Below are experts of layer 6 (counted from 0) of a mixture-of-experts language model. Rows are named router (the router's row for the expert), gate (a neuron's input weights, with its number), up (a neuron's input weights, with its number), down (a neuron's output weights, with its number) and show model dimensions 0-191. Each number is 128 + 24 x the weight over its row's rms, rounded and kept within 0 to 255. Numbers have three digits each.
After each expert's rows: a language model's description of what the expert responds to. This comes from a sample of Wikipedia text that the model never trained on.

# expert 15
router:154109142154093155126132107137156091086100120141123151133122104144105111118146135123088095121128162140110140114100102180149131089117162141156103112152134138157119139084104142137105108125152136112089158141139062142100127131145178154151111123100155168091109142174098159145147092167145111095157110094118121124132127183170115089157147107113118115117125102121150108093124176137109116079111163129127138119141110105123145122130126155094132148127134133158130102151143133150155126092156158076134121144105113127132098154119089106141142133177107133148110129111125140098164153147143064158
gate2:119117135136162114112112125095075172080106122119094150131082126152123150165119157096138129130108142131141081099123138156105152131130127127138122164107164088163119151141109161089085131123121129089154124123135130148122116169096139099112120160118130140089139126137065129130153107129134132106182135156148097138125140157134138110118132124150133131110100099164163165101080130125114130116143198149105100141166130135153162165120082140088091161144099139134133107092127144159123139145169149131129101121107135154097107082139136103155130142122130180135099099134131113161131139134106179096
up2:140157136119155157138156133108087140144102130143138145109114162144151146082109131099121165106127093102096119100126123160128111121151080140131138125102124157166124109123134136124142122107145107104106113114124129148123144142133130148158146117171112130157093100181148134100131158089131150123083130117114195079135111162145132141149155153131102110163074123088102130120123135134131089082124102129112185108095171173124142112144160114088098108122158125148125127125106141133146116106116144138129144158122119152183138127119113085179109093122152087134136192158125085131101155089126109125
down2:187131136159164137115120116085126128136126111106143123133154158108137116123163129081182109139091161120093110133115112120170127147142131151110152137136123169142127160143122136086106124119153095159101078150140100155147130181125110120149107116187146149130104137147162139130123128129094111131156134070146130110098103121118131157154111108148147168112117113105118137095136119095077124135137121113158095126112122101095156104136183126144163125192111102104146132090058100153124067143115106112107106141133129096123137114149149149125132128165180151122154126143103127123103141108119129116
What it handles: Opening parentheses and quote marks, apostrophes, slashes, dashes, and byte pieces of Chinese, Japanese or accented characters.

# expert 39
router:136111155127109140094142140124168103105094140109131164128147145162085124119159147106114107106129158099136127113113086165109131108135164182125091130148135164141155137079116162140149101129113131087104148129158113145112147096128169150139097139081124165131087174171129117139118104165114139119119115136106090090130159153158150074118154081110115099133143072106138143091113141118093118149148139126114099105130125116165133094120160127118111097164173116144147113164103140121086106124165130100122180117142136104113117148140121160143151132158124147155118139123138130082128173110157129139
gate13:126114155132126132172141112135146118129181126128082115136123139131125119122134165101154114131118140074125174119152061110136070108151192119107137124112099145158124140133137149152106139168094133117127127133115175152156128112148125155117109124115145123113141090178149143163073152112095113136135137122124123094129152116099075113127100119131119086073097122146073166156107114113110157114145133139160135105141118133182119120153128122092120114139107133161094122168125162153147130138113172134147134136117160158127151070131115143113126120076086124119093087144112136125140147136125121157
up13:133140095116122156125115123136097098147120154123167140110128133154129090121101123159132113120121113137137110119142150130137150168062101139087136130143137122110127129123141104126124095150143138099136120144156104110089123152163124111136154120147133122123158154105122104138140098142150147107078115096112116142166137136139136137101140083089143085142123145101155076159113147144164114147118087119118119189107151137099148133076154142123165150130142088135214112090145109120124130130132084110134149138143143110105115185137169111102178197148132099134166147126135095105099115137100158157
down13:134116123153166107122118110145112096112141118099102102131157139171087129100129128115136152105117108121128159063142120124147114134091133146138102174132100123151147136135137075101106142132116126158126117165119135111068103125125123172135117158140100132140074087127192140121140116132117112100143150105110139119118150156091151120161222137134121200120080166114124169097130132100142117134154116123162122132127143130172096116082161172125100159137123145144089151095152116120149150128118119100136094113103153127129124134158101143152091128149102132123137114146134149126116147140155103134
What it handles: Opening pieces of European, mostly Italian, Spanish and French, first names and surnames like Cec, Matt, Nic, Marc, in rosters and cast lists.

# expert 37
router:171125136109127151096141128130132113095120154124128154178170097145121122140151165132109153111133127121138143094141099149120117103147176144147086124157131143167101117079132180167144059112138140099099140113141101141117113138117150153161138130093145145099122166144146122111120105166129134074153085115053131114158150147172119099179158159116129080098119096113134094105091144139125148121153122154119114110122091139136177115120121136123133150137154109158171105115143130126130095119124140115125139097101124098115124129152108103137114113146085144128148126110097129102146160129169087161
gate14:125178139093112096108168107137133058104135103183080159122168187114150121149101084078121175113121130157113108143142126113082125135165153125126135136141158105148173091084128154129143137087128123146120105119098121101132132123141126153097117130135116145154125116118110100150107135174078114129122128091159158157117139125161159127116131131119150138137085125162138137121138093106136119107136105143126149119092139148125127146145136145138130113110161132108172098113149130143149135137133091124119112127130080156169119175126079123124137107120076108086120137158132101114158173172122132126
up14:106158140115108095117121124119142130152140173106171129085096140088089121130143153126102099139107148143140147118134146138114137155178113151149137137062126154152152152166101129097148127115121138154076153151092149094143122099102109105153116148153149119111141118169099140138146138138116124126160101150082144128146139101094123131165135181101173138122134124114119169144141136151157115111123138101172124146140115132119147124097119119138134123134127115134156077138141098142132123120116043093090175140096137093148097153121122099131110132178110102171123109132109185147109118128087130104
down14:139119124174147123107154154143116098114135136129120153119148120088115105113164118110128151143104112158140120166148092131088145153165094135127193164133153108100087123101083139135125163095143092134107074111134149124136173145179155129121123133065125153085149125157158156143139076099121103144112151062157144115145132145131116133118118138154070142136120127105138145105128163162103107121128154122179159126103116140160134116132115152118122119122129126106082116122129146138095115144129076094134125107094167133134164150113156081130111137149131109133153138165139126092112146131128083136
What it handles: Articles and determiners starting noun phrases after verbs or prepositions (a, the, an, his, this), as in "raised a Congregationalist".

# expert 19
router:157116122150111163108161136147113099114090128139135166121163117157123097154170152144092114088154182111154162101122114158127122126129155121088098125169140172129119149099134151167101116097117123103088168116142107161118135142126166136169146095086136158124120159130141125156118093127151124084138134111125107090087156203178120117149161132146137129104127101097181134088118158126139154122161158154119123109104098126136131111097105168080135115143124133150168111147135140093128100135131140116104145109086126094090145144137136098149133140131120135126148141105094151102122147132126103142
gate5:149154135140121118150116121108140127129149109127127113137171129125097177113119142124156115102132134099126158123112107150138091133158141121131108161141117139091167100119104133111146111131095144159111156118098119159137137114120141146162118132075097123139099139101093131113153184119128179113123122188153130149123196088113123156129175134093117129131096077118136107115174117153104109130119092184103161138124161098100136124120143113143155138150124131145125176107167150099087122103090130123119126113168138116121141121119175146165134143125114100103150118090118166083159127120093161070
up5:136145141111156140131089118117105183122136115071129146127150136106127190173122133133116088151137096104118105138108125124143137159117158141126122101097146110140124100105126151148070144093101119149091141148056139141106125118053137138125131108103126120166126146164122148109154162121153157106152115073120188148163111087173108128131114138113146117128114096136122135118157158124140159149106140073165141140130148120091121122126101125163101134115120133153139118142082141152125145110173134106117111112128139109124097102080142123135108171151132119114152103123125160141155158156128117168
down5:112114114114092112122170112101083114136126103084119123105110186143182174090152100120139131135127125121101069143158123128134118139117114142150157065159122112137107125071074127136159120143078128142115117146140129140170136133120167127131149147119107101129092124102149137095159123110168119151151099102139132158059115143122127166157111144131128123148111156163108168176123102123156116093070122134122117126135120096131136108159150128110138134129134133095136113146141112118124158124112128097113163104110120177144181144123133133119154124155119120144128181139163096142096156133141114157
What it handles: Prepositions like in, at, along, until, near after located, situated, born or served, introducing places and dates.

# expert 18
router:148133156198120123099120092134143117121058114113164149138164117134142095147135146125130136105102171105135131097123118160121129099113167138118093109098119151144112151102158140163150126119153142091131123128158128132122107126140158132155145134094141173109120109160144127142103121166152101111121120108113154111140133159136099079161166116156136082082128067083126148132102145120139150108133120091134104111143099138146113133115149131112147126165156092174135093165091144155116111092148145076170151105095167094132133150138097169134136121140130142160141123098111146078149137120149129127
gate1:173122158134133164113133130128129136129104142131163138098116149109148107162124118135140139117147126115065144115142142106134110170096128184132136110124096129120075121107116093146142128092135088118114142140138106100119115099111088086154097136153139147143096083164154150136100104156153101124148136146118147169153126137121159140130121123142150093117133110130103137122104139155075166137106142121141124158130075118137138111144119098175102115141049144169106174149134164110101148152126133108146126115118153097120130116099108160147101141073157160101134132100187141091152157111124138095
up1:140109136108153132085129150120127091117177121139117149104139115139130146159090135161119124111085106120125125133140116138182141158113138158088132132142109158135135159128105157137152101092162128108126151106153102139142118156105139118154137093145118170129125113106121144111155126159097127137146115126141128100136117156123146077146141095158159124197166083126110109148080125084103137134097103117089100140172140113149089131071157148166069150099113149134097115111129150132138155152104124095137076121106166087124131116122160137125118171098162126104141170112129135121153143156113158098
down1:099119143150150139113146134124114092096105113105139154112108147116164145171129089144162110139116089115160093165119137139133145143130130148120132135095156131086119161147127146124127116144139165129108109119139123164122085131105114131139102109207097083119109128107168117169148143114121136133136164111116115066141105147168097121092164093171157112141128106124134128150131103173145138106122089111096101143131126150182161133164148100132151111115100147071098126113130111159147136117090110125125092139148170108133165173104103110151131117166105130107114145161115102117128116126104176099
What it handles: Common English noun or adjective stems that may take suffixes, often infobox values, such as rock, head, air, Box(er), Lock(heed), roof.

# expert 0
router:131127173186094136093119141137154127095109134129149158134127130158075086132149130142101159097094143115125123097123106124138122116161156149129086115102137156139117160109141133134165120132136112116127152141158160127130130151168118148152144125091129148096099126173142098117110113145142082112114120117112101078137128194121126133117167109127123098102152114084157146118115136100122091100148141119121087116112135138115130110116164114095168132164172095122173112166058116112112103108140168107142152101109168099137111156152102106145122130155109143173137144097134153085161144141149127143
gate3:141089136133101158090154122109135113122127154133153136135119113116145143103139101084118118175127090148115159139134154141115114112127105113121130196128124095138171190101144127143096137134156089108105171145162121109178173132139128067131140142146109116109163110207095161105154111129150129137107170121124136100145148126116112143137103122116105106118104097095114170135151136111143099125132107076138125126128121119107133139162082112148163104129177139123116158142092147134117115140138167142123130105131155142123095143094076139140099145135146133142094111070101134108119111146126083140
up3:091183128098146126148135131120096146161104102156098119137093121103119094185119148186137119121121141101156128112127072123162162137141123135132108116113173139133131087128120109093091139109133153146173151096074155160087150117131098133116130158139107130137097132152122078124149147106084114111125121123107165126077118108133123130108156141131120144157154119167132090118123124132132139135119122140134162099124126072115095113083108182135113130115149124131149096128181151116086139157127150139094148115155115147162189165116142100174156149104110121130156115160114111139111121137121143119
down3:145147090135136115119144073123108110152062118179148159141159169122139157138170153108159147159132166115127105101130150163117158123141125131167127118168129137099136111124121128109134096122081112087120134096115115149113116099120178119139152116163182096092127116163127135140139128125101129115092128107096151113062144088124128104136116142165156142088137134147142089164126131128149127090136164117131117128083116102128128177102157185147160110113112098117112155122154114102133154122145130112125099119173135166104146147136101085120143100122113098130152146134145081135127103120141157126
What it handles: Capitalized words and word pieces in sports and chart headings and tables, such as Cup, Final, Euro, and Qual in Qualification.

# expert 5
router:150132149159085142078171168127159078105114118133138139134121115155116149114142156122114110073154139132114138100137143128130114092132141151115113087176132167167128125128104171153100116103153132097124153134165061152093104129127146124133110130120162126089102128144136141126107110129122097091157143122105143116111149162156180108134139123089112115143118119112168106106112155130085129112163151113140126122099087101121151129088138166085145178158118123137166097140165111133129117110141155101133169115081173136114118156130146139150137129143094137098149132075105120113153132160115099136
gate5:114118126161139153150102167167156141108107119109130145111159168127137163119130116118124129039146104157141141133120124134139090120089136133184121120148120148153149139145140117097148097100121142120118103119142116080143086145143134116105151115090145137143143141113133086121118098119142152119118117101164152154152163130105113097105122144168152123090128132099112187141111166066059132149165130136117116107137179052125167136117122151157105092141111110114158102136167157116119178097112146127112121132131103125163125115114120120134136116124144139138108118141074137115140106123153108117
up5:154148140119110103124147139100153131104125148103136113142137112097149113087162094142132087138128150170134138143113130112135119147160147165148070137099171109114188134114142134082123105159131102112134105107129150161123108085109123189101151161109108133092104130142103164158135192125076124070117141100137155123124114123142094108141177166134140103069141172125076163141126124172124126075158143123108151112122115111124112128124124142136147154133132134131124174159137108072134110118170109158123106130152125136129127117090145118115121112155102079143130133114119151128149134138133136138
down5:159124118100135106149126133138107176135153114102128116141085098122119141131146148139150156116173131119121105191142062136125095126128102112126126150105147088129133136140140071123160114153149115144129121132129106108081101157174098111115146127134124173101134159124093165179119131108142098151130117134122126159109129136130095165123113158144121141142104164115122154119099102146115095113182132092130141107128149138120118131185094105158105136123097153123122124169147153068081117100175125161144136123137121134127129147146114181084148144120092125093127104092110112134188150118097132117
What it handles: Colons after labels in infobox and taxonomy lists (Family:, Line:, Sub-region:), plus table pipes, dashes, and list words like including.

# expert 16
router:162113147112111159123124134156134109102116113100145132147174155150118124128137166098090126110135141141152172110116125152114132126129146165125092108127105156165120125120131154151130102127129133128105152102144075157104118105151167168144106110106146148129111162151120130170109107146122072089117093113086143097136145138156143112142169129133117097087127136115153149099120181141108139123159140096149089095084072104131164116095136117110129161153141153166139095143104130129122124131150160073098150112135124147145098170128105163136090145160108107109127117105126141076170138154146090163
gate5:127169154123129134101103096099159115101130117131160141132178115157153166154136126099125134086138143130121118095112089090125088085099129133138152122119119141132141082111135153115100143133108135150145167160128081104164115158157156127150101081143115097140125145181167133095141139131134147145115133147146106117142071113084192130083117157110164102098099141160200168112105128137120106123126111146124111135122115123105090099124110150147126106161149149150114153132104118118103155108138118114126161119162090142134153150086091102142127148141140138122144151121084126099129155110132170127
up5:136150093107110151154102130147116099145130122089172096143130128100141135137130163165125108121148093138126127103074124111102162121181123143185141148124156115126126100156127100099137120154150074157075121134212118108112132120115157134142103140112126139161090108113139105117139135124192151147103140130123110168130121164141179125173160110100133126122127114121123145111131137132142144114157106100133109134129109105164138120146115111092073119093123138147136122120154102127103103112146098113133141144128162045147121143118121126144115134150134109122119157190118106084106130130172157122
down5:076145138120106119127132156110114127142136131135132085146103088106099161137118148106129154120076138147122099151154139159139128100120146097120124117112137115087113128179120154123109105137140131120159178114125100146126137092137097139118146125086123133149139134104148155140111078070163112101116067123145145132104104166063145112159147130143103107131114095136138199112153139093153107142141145136155170127134116123096092164108121153152111124136132106128119124088153114099145120124119149154092163156105133170114159161077157171095105135151146139124136169154123113130164142132124131172
What it handles: Occupation nouns after a nationality or field, such as politician, harpist, footballer, activist, and the commas that follow such descriptions.

# expert 34
router:159141157156129183095151143138128121106133153118161162185156109141118101136157145145113158128145139128127112127119119150106114101164179151092098111165110155151104163104109166145129058117123144083111131114143100123134115138112150171149140119093146174116107150150117124145102096160159119088143106123106109090108126124139131094170145135146115107096143108113143110093122154157133164108126151162132094093077123132116190114104123147112125108150155112160133130147123145147132108070150138113104134094109154096123095151136131123158097112145074118144138114128108139094154121128148114157
gate14:176121150111117109128142158095102109119123113111158126107134093122150124160115119173147132175201132105152121113082105093146088132159126138096123158134138135117133154081114153118162148123073125145133133113125117114140152130129135122124134161152119129060109100126096131114124089113109135127136132099125098149129136113124219120131132152142068154147149135116165122098134065170097112128162123092126081134116125127099131128091139164160126115129119122135177104111165128086134110129147154102119121136102115142140125148130106108177129154130115130168136096160129144150141114126157150156
up14:129131066111143144082093127150099121149114133106112127109127140142135107117150101096112127128061124124137161095129119132101154112110150143126110111107102157142125156141125170145120119153173177125138130135159126127089124103118095153134143063113158088126145158095154143141169157099151144155159130164150154162134111097128116131133152098108111137143143184120143091130143152140160138202092130175087179092138131135109147148135115165103085142122094099138117135124089128101106109125141121137125153130102126104115131113125156152109159120134157129103136108091174113121105091117114122144
down14:105125079145172130112125128180125148132090113132100091095141129170113108073120095102163135092118132087164137140148114150131152166142127121084117129109130141137135182113117118113089143123112124135096137125165171064127182142140143152146108113136146141166089120103138125111107143146117116089113172128085156117089117125133072134147158115144140121124148123123143153146110130109124126136116131084094154105139121151140116128154143142117137158122144129114137130125101177102108138108168118155116136152106140172099165137147098151097126152171134101174169115110147122064103141114140115134
What it handles: Quantifying and general adjectives after the or a, before plural nouns, such as many, several, various, major, different, local.

# expert 13
router:173112163148086160121159151125139123122120121126164159146148090173115084132144158131114111100139121139144142101113119122120098132138155131147104117157093187135133131111148159170089086087122121097115136143150084161119100153122185139150115107091134133110106192126131127155117115135131114124150101113129104094110173179126113085151157090148121124119120099105136116100143158148124140131175163149094096084123103134137141121111132137084132131159156138139151094124156143088104129121134141099104145121085169132114113133152138125141144162165079098104122106120106142091152136144153111133
gate1:121135144106072133104156116134113108117122094162117121144117126114087092101179122134134106114162136136147123098090127138135131124157147105117111103179148110098103141114144157122131147090132144150096132114123143139121130184100141178147143132131129158147149130071100112087091116167126143195138111149121135147150142157130101091135177116163145104097125125146082132158122130099145116131136124127142150125136114117129115142101149133097176089114163118111170124099184151094117168128123109126103140087139105147191115123138105117087123090161139091132131120151150139166116112125089154145
up1:138103122118103116123101153125135148135127129127094144110066090096164107138125109158137099147117126177151165104091119152153129137159116127169072111170121142110137106118130075094103144126149167095155177143153099119105125110123114124120128126105147123141144157097138119087156106135165078128075174137096155164129124106124129098116144129105163154130131131119154152120160172096125146121098143164112071176128109134112128125116121108120142134157116074170128158115138163145120143096128112109112153106140130125146147168115114090123136128124113108121150109138155136167105145149127195126
down1:118126112112131150112085108122160119104152050130103173109126086157137137160100173143111089120094100120155124133085135134097126137109154146117112114132186195149173139121126134157161136151105133124126141105162081135162121142163166110135151096158115168131109132098180130148114172097140116111128106130129134116163114175176098114116133159124173146158106112107095154136105100135121143135112110119120124104149113106202163111161153124151122122116118142124123124087124136153108121099135116107085120118139115142124142124118115127088094156133128116117095113143136155119119093129137151117
What it handles: Prepositions after a noun or verb, especially inside titles and names (Revenge of, Show with, win against, made by).

# expert 44
router:161121188139099148124173103124137101099082118134102174114153131170099127100167155116113105116115133118114131106156124134120130141111160122147103159118109163123156119111103126156157083081124143120131123114162104162110145129120155140162139125080143144134129148204110118135117109179138105127156096098114150110142174148137130100150149095114098085103113074092134131105133144141136122113138153120115152076137128113106164126097114124089114102151171129135134133168140151116116102118125152079148128126126139134123124131169099130153124123145085117120139143126115114082173193126141100123
gate5:170139160131108135163124145145168118162142135108170108068140106162134149128161134115125123125097116115126163124158111139183092101122142113135148136128112077092135131122139117116146123103191132134133133119163117113127121131093171100164102149122110129139166132123092174108146117138099116158177074134075124132101116111123130117103110117130124127163114144171093149117115078164142111136097108161138114091162109165134130122105137143117115136153152108155098130135129161133110099119096122098162135144115191131142092126124128125084119093153110127160168121114099091121144178121126095142
up5:155142124070107121157093094124151101168099094127133112103162118153121168132122150128125142094090122123141145135128153146171127124175126146170118131102127078100105118139158085142113128125154117105101119110165116119115154133120127147146163127131107142116149132078116159119149104123111098143181139158104134117136157154108139084102147154144136126101090098135113135108128086158146126137129104166141113100144103088155161140055133105142138146080127137118127165120151144129134186109092143092144114161129139125137135127118154150109123130191146176133115121112125105089159143106141123080
down5:134112133116144111171140130139139132123110164126119109084154097133149169111102101109160128207102099139073129159086103094166146131086147111159133123148162104146115142109126107121141121135117160147141071160166115141164107163107085099097105131161108146130124093126139132101121087133123154152157135076165138126144134141111139157154111107106139097105127123119127141180120141103126116141118111111135095140136106074144136107137138134125140111149123120111124111154116181150082154109096099139150124126067134150151141152161116126110166129138121133107168144112120161131102144111104139182
What it handles: Single capital letters or first pieces beginning a proper name, often a surname after a first name, such as W in Wray, McG, and Bl.

# expert 21
router:137151138155139130103145112156150075122084119126171150147123121105118090139159180098084139132116158122165105088109097131138135105156153137098116146144143151163080121116131145146133126118157131132118114141138085186137139145145134135167102114084137140114096139182129130127125098172154106074126145135113121104103129126143132122135158141115129092105147100113144120118109140183104123087121142147125134086098100104157149136122105148112139130147144141164167127160080099156115121079123152091123133098080136102134115178137109102160100116131124147121128119140083177109176144126135100139
gate23:114146145087148138124175078116108111154135123181138092171115128167118126120188152100183132137108127129167134181094112127139128147153149136119162166184109130139140161148091121128171144113130119122091148138154111148111130129136123153150149105096141106146138112084122115125134134146118112103135104157136183093099094155139143151082085158154140127126136100127130125157103116128139146123112123160097113126143093184143142150139113113104110162127120171124081102116119127114151124128116122097114102107091079129100092156140141162086099126165117117123133135093131112130148160109097104146
up23:135142121104101124140125146149086140150157148111140137130091146121114139096137149158106118102154127132089108089084156158141124140100174116137120146168142098096151086090126126176091155103119114115149164107144159117126125117131107148113142122103100157106129171141135122117153155145138120105142112078087115143156111184108089088111173096088146134111140128144165131155133133111142126124130094091101104167142103143139130156091126132124171125108138141125166132165102131168141145122133116167158105148142114135092168138102109051107142133130110159138106160129121151149130080163100117143
down23:155094128117128105130139134117085101102138131116068156162129142126139122087112130103146107159110126133140109160149151096127122145177151108118099110145144148113169098125124136125103076122123141159148164130186173088093123148108107125144151109145138136082111157139136147139092132183151150129115147149155144064089124152136118118125139075140112121141111131123126157113127165115154120088127129127113114118151134141145115152132114129157125147127109076096179092104105150132146106197118133127124121146135135106117154159094099156060151125172128112116103123149146168131166126110109102127
What it handles: Units and counted nouns after numbers (km, kg, %, million, yards, rebounds), plus number pieces and "sea" in "above sea level".

# expert 45
router:158116134178103139112148115149138114080090099113125156118138110151091083145129138137120124129125145149108147090105087146161132118125154133115100104131088137150131120112123125158118109120146129125087137135130111150118123105153162152151092120110144149056106131181119136128118091169139116088108108066106100095128163176154148101133159102124102129124150092113145150103127182114108126106127148127116153120105118104134163086120144135112106156159130125170163110138142163152154123102163145097138127146105107158151100152129081112136134130181096140114114119084136151113144131147163079153
gate6:129118119084124152104171126138129122151097136123113141110183127166132143127119137095124133157135086125150139108105092092118103116142144155102144115124068104150160150127138085169136161123127129162140141155151123136188125095131164129131099141124100142146122139108107121147152132187146157113150071130140136145157083130120144124097126078123164097118121126114139156129123124124169140145072115118136132122144119099138135110094169163081130122128129135115126121107184135091152157136111104186069127123102120160124169115154137144128160094121120089116160107112126116077154111121140129163
up6:147090129119111179109163147129146084133084125107138151114178105150117119136131112122138112142127125125119128126078136101142119117145153145117166113105102117123171155141123072140123174107098104145148133162170109137173102087135128150103103144106115116132097137123120127137147122226175129136148085129127150156162097106131144125080126101091141120144146123119112169138125139132134116158099108144147096117122125095147142122117129166106130108124122103123109139121153142122122157137139116178078131137088133187115129087139114116127145126121138086103170123125130100107120134141151151205
down6:147105099131131124115094111124123136134110132123046165124113130154152120106090132149118121130117114133068114136102147144104165183104123149147140157174119126089139120141122103152158113155102100109155137066126155148086126134165132094145112090159118140091121118130131140117107177118135133113106131149142099125146155123107105101126117190150130140140100177139126165148106146136139125168129109179129149137127120150113108094193100114103135147079086142126156120114123116141124106128133083152117135159181153103120144140130113140104160159133103134131145153108155119108082157151112106139
What it handles: Opening parentheses after names or titles, typically before born or years, plus en dashes, spaces, and bytes of Chinese or Japanese characters.

# expert 17
router:136105167106086195115149108133126095093090153122192154136173136132092084108149167130105128095143147136130146090141103153128105134146146169111107131124117185147105117111120158164120105111150140116088110111148072157099134124150147141130125127108141155103106150134121100154088119137121092116146151121084110099129163152144131085139174103093087074128140117113143113122136151150125131127137132128151109113109118091146150123122131142105133127163183128156128128128124158105110118119147161087153156132099180099123128157121128158159110124165123135123110130106131137097153149112134090163
gate2:110138146128127177094113126106118162141108123101122158130108169140165125149172084067110115140114114112123081117114128102162137127126128115095106167082131049111118192121128157143115137109104175096112180117112155127107112170185166148150121115141150155153124153123168118139129091095125123157127137112140114107144111161102107145102113150126114114114151117147105129156126124122120097126110131147159126115103143143125100130134129132113104127175123155152109163118121162131118117166103133121174137142137136086098100077146124113134121133137096171154098166150143122097117114097087136142
up2:137159132127124141131118107123127148129117110171147111144119117117130110172114146146145124097136161141095102133101139096174102110174115194134112153130107170107143123119137128162125136114102078137076114159087120126112111133188148179090132142129126134159118136089111127147109161135137134088140172133115140116124107105129119115144124161140103159088159113168158150125114159142110098149148117112100146155133156136112124151132138099137119185121141127116101124140066152117131162084096116091166081109136096143118161114145155138153086168128099132134140098134132112098078085139130151135
down2:073130115100173153113133126134078107111126118139141163058125171105121112128114123104117137099124139126152122171120171110118139137116104151174150151100150125147124142161135192138162124118151121144142116130143119106162124118150143107159124079157152129140108124142129146175110136097096133121118172124120143097177133154094114118119138147121127160127163147149153115123105132154117155120120101118109149144143104109107115151138150140141203110101123134105071152097109156116138106098139096135154110156157126110101154139091118102089104107132105122100136105130139085169067104136089136140
What it handles: Given names and their word pieces, often in tables and cast lists (John, Richard, Jeff, Krist-en, Prosper-o), occasionally place-name openings.

# expert 10
router:170110147125096154084151115168155084102098113131133150109165124143112109126145177142086108131152154128150171097129119135102111123147154150100093121146130152153128128107129158150109115103123147116096149106158080166084130124119165151145105129108157146114124170139124151164112098158134077085120113100090145106138155138177164114133149116143129122132094119126140107092135176142093164114148161114121133084098087082128146130094119119093128150131127144145156089150125116148156131132132161100101105101110118134115107152153118151141101133140123136115110114114141134081162168166111086150
gate4:157125137196142122124121124128113131146141115165111093126154076129117104123141103096118140130128092113132184117123191169122158153099135107196114116124137131152123115082121143129121129078137130106137143148169142114146082146124106150164175148162146111146139143115143127130125101125129145137158110091121148104141129122139128112164107102096102133089140127162109126137162141148102120134113111092103135114159089101115097133052115092138154132125121132101119107118123108140176143148168140097087144135105090123129097175164149097149166141121113135131114124087136159106132166164132116139
up4:126140113077098104110138141117183126127122160126123119111132144111148088130116114144151111082114147091148129115094159124151121094132091167071155119176137114128119074141133161157138116153135161126107134109142102105146188131135123120112123140098094109147102102130150171120077136139151129127127146134169146122121144122103093183116107111115132127167135176137175157162068162116131104123154171139129120126120150100155112153144121139150162124089146094146160152176139146096095142108164130103152144106120107133125111110084114106123140112114172105143144131125119098084135122111110144113
down4:173099093153145111183131149096085107115118111132090125151170117163120154125130138162122098130099157130123124093123093100143152125148130167120110156111109149120102128130120100134112088170151110122100113143138142158148159125160155170104108129145102126125153147144111097131129120148146147165116108151220117177125146140074123124113176120152132160133080129136111142116114115102112133120096129124154098184117137153119115147156118142166127122134129113078113134131120128140110121131124114121127119142117148151119159107145075109104133163117138160057140092134085146123096120121098150095
What it handles: Commas and comma-bearing punctuation between place names, dates, names and clauses, as in Los Angeles, California or May 11, 2017.

# expert 32
router:168103145155118195101165134129127112101094149111157151172155103122115096154134128124100139135115132137122141096153112167126117094162183097129083119143133187118111166134111155161127100133110141084105134138176088140104146154105137150152137114086157146126101153135127139144108079136140124087162105122087141093098175136137142113166161156118116107114111114096146107106112165140141167121149164140154112095076122154116164087116126160105127145116158111142137109130139164133121117090149134116138155108099134112131115136151133113144122111138121144101142117091103131087158143134124083141
gate13:162134144154110153142089125090122103142193122139145128114144126082113093124100095115138138120134096149134167126138121117124132145098117114142148116107099098118160104094134155106137087119131106108133119097176120088121146124105144111139116140154094144146153097127089140167183104127165119108148157142123083140132132110147114114158105144149133085074132152143147129124111115112126181111136150131153106144110159078161125131097116140121117101109154113141142143159156148100157124159143178121117159124154158143132097115184064156164100100104134133112120111099144127109167123153179110102
up13:137120159106135114135138136099166132097093154143139125110145188169135103089104121117153116143128148176085152123162106130125117142124138114116109164147093118143116148101156097116145159111126162168116117097155135180139104122134115122134133139123136139139125142153151147141147100128136172084183131139161096117112161144073082099059121131127107122138117123116108145103163113156173129102146120135140145080118089141118102158145171122129113149113127124116135120143102115140132146170086113093137139111075127148085118116121131103119113129107095139144119110139159117134100081129147158201
down13:074111126104152137132137138195121134188115172113108105119122120134115131135144135124114113153115147094166119131117136117177154118124098133119133174108125181133123101147149111156153156137134131125089113121114113138148136152130120135139135129184151137098109112084140103138149147116130135103135071161114125117109131102090121098112171175104157146145113127123111176115111139071146095116138140140130143116151143145050141119138114113163129131120125119190076115111108166134118182138125097143117127123129179138121131102102149116135110104106135163147153118158105109131087133112068122136
What it handles: The word the and regional or national adjectives after prepositions, such as Western, British, Soviet, and northern, before place nouns.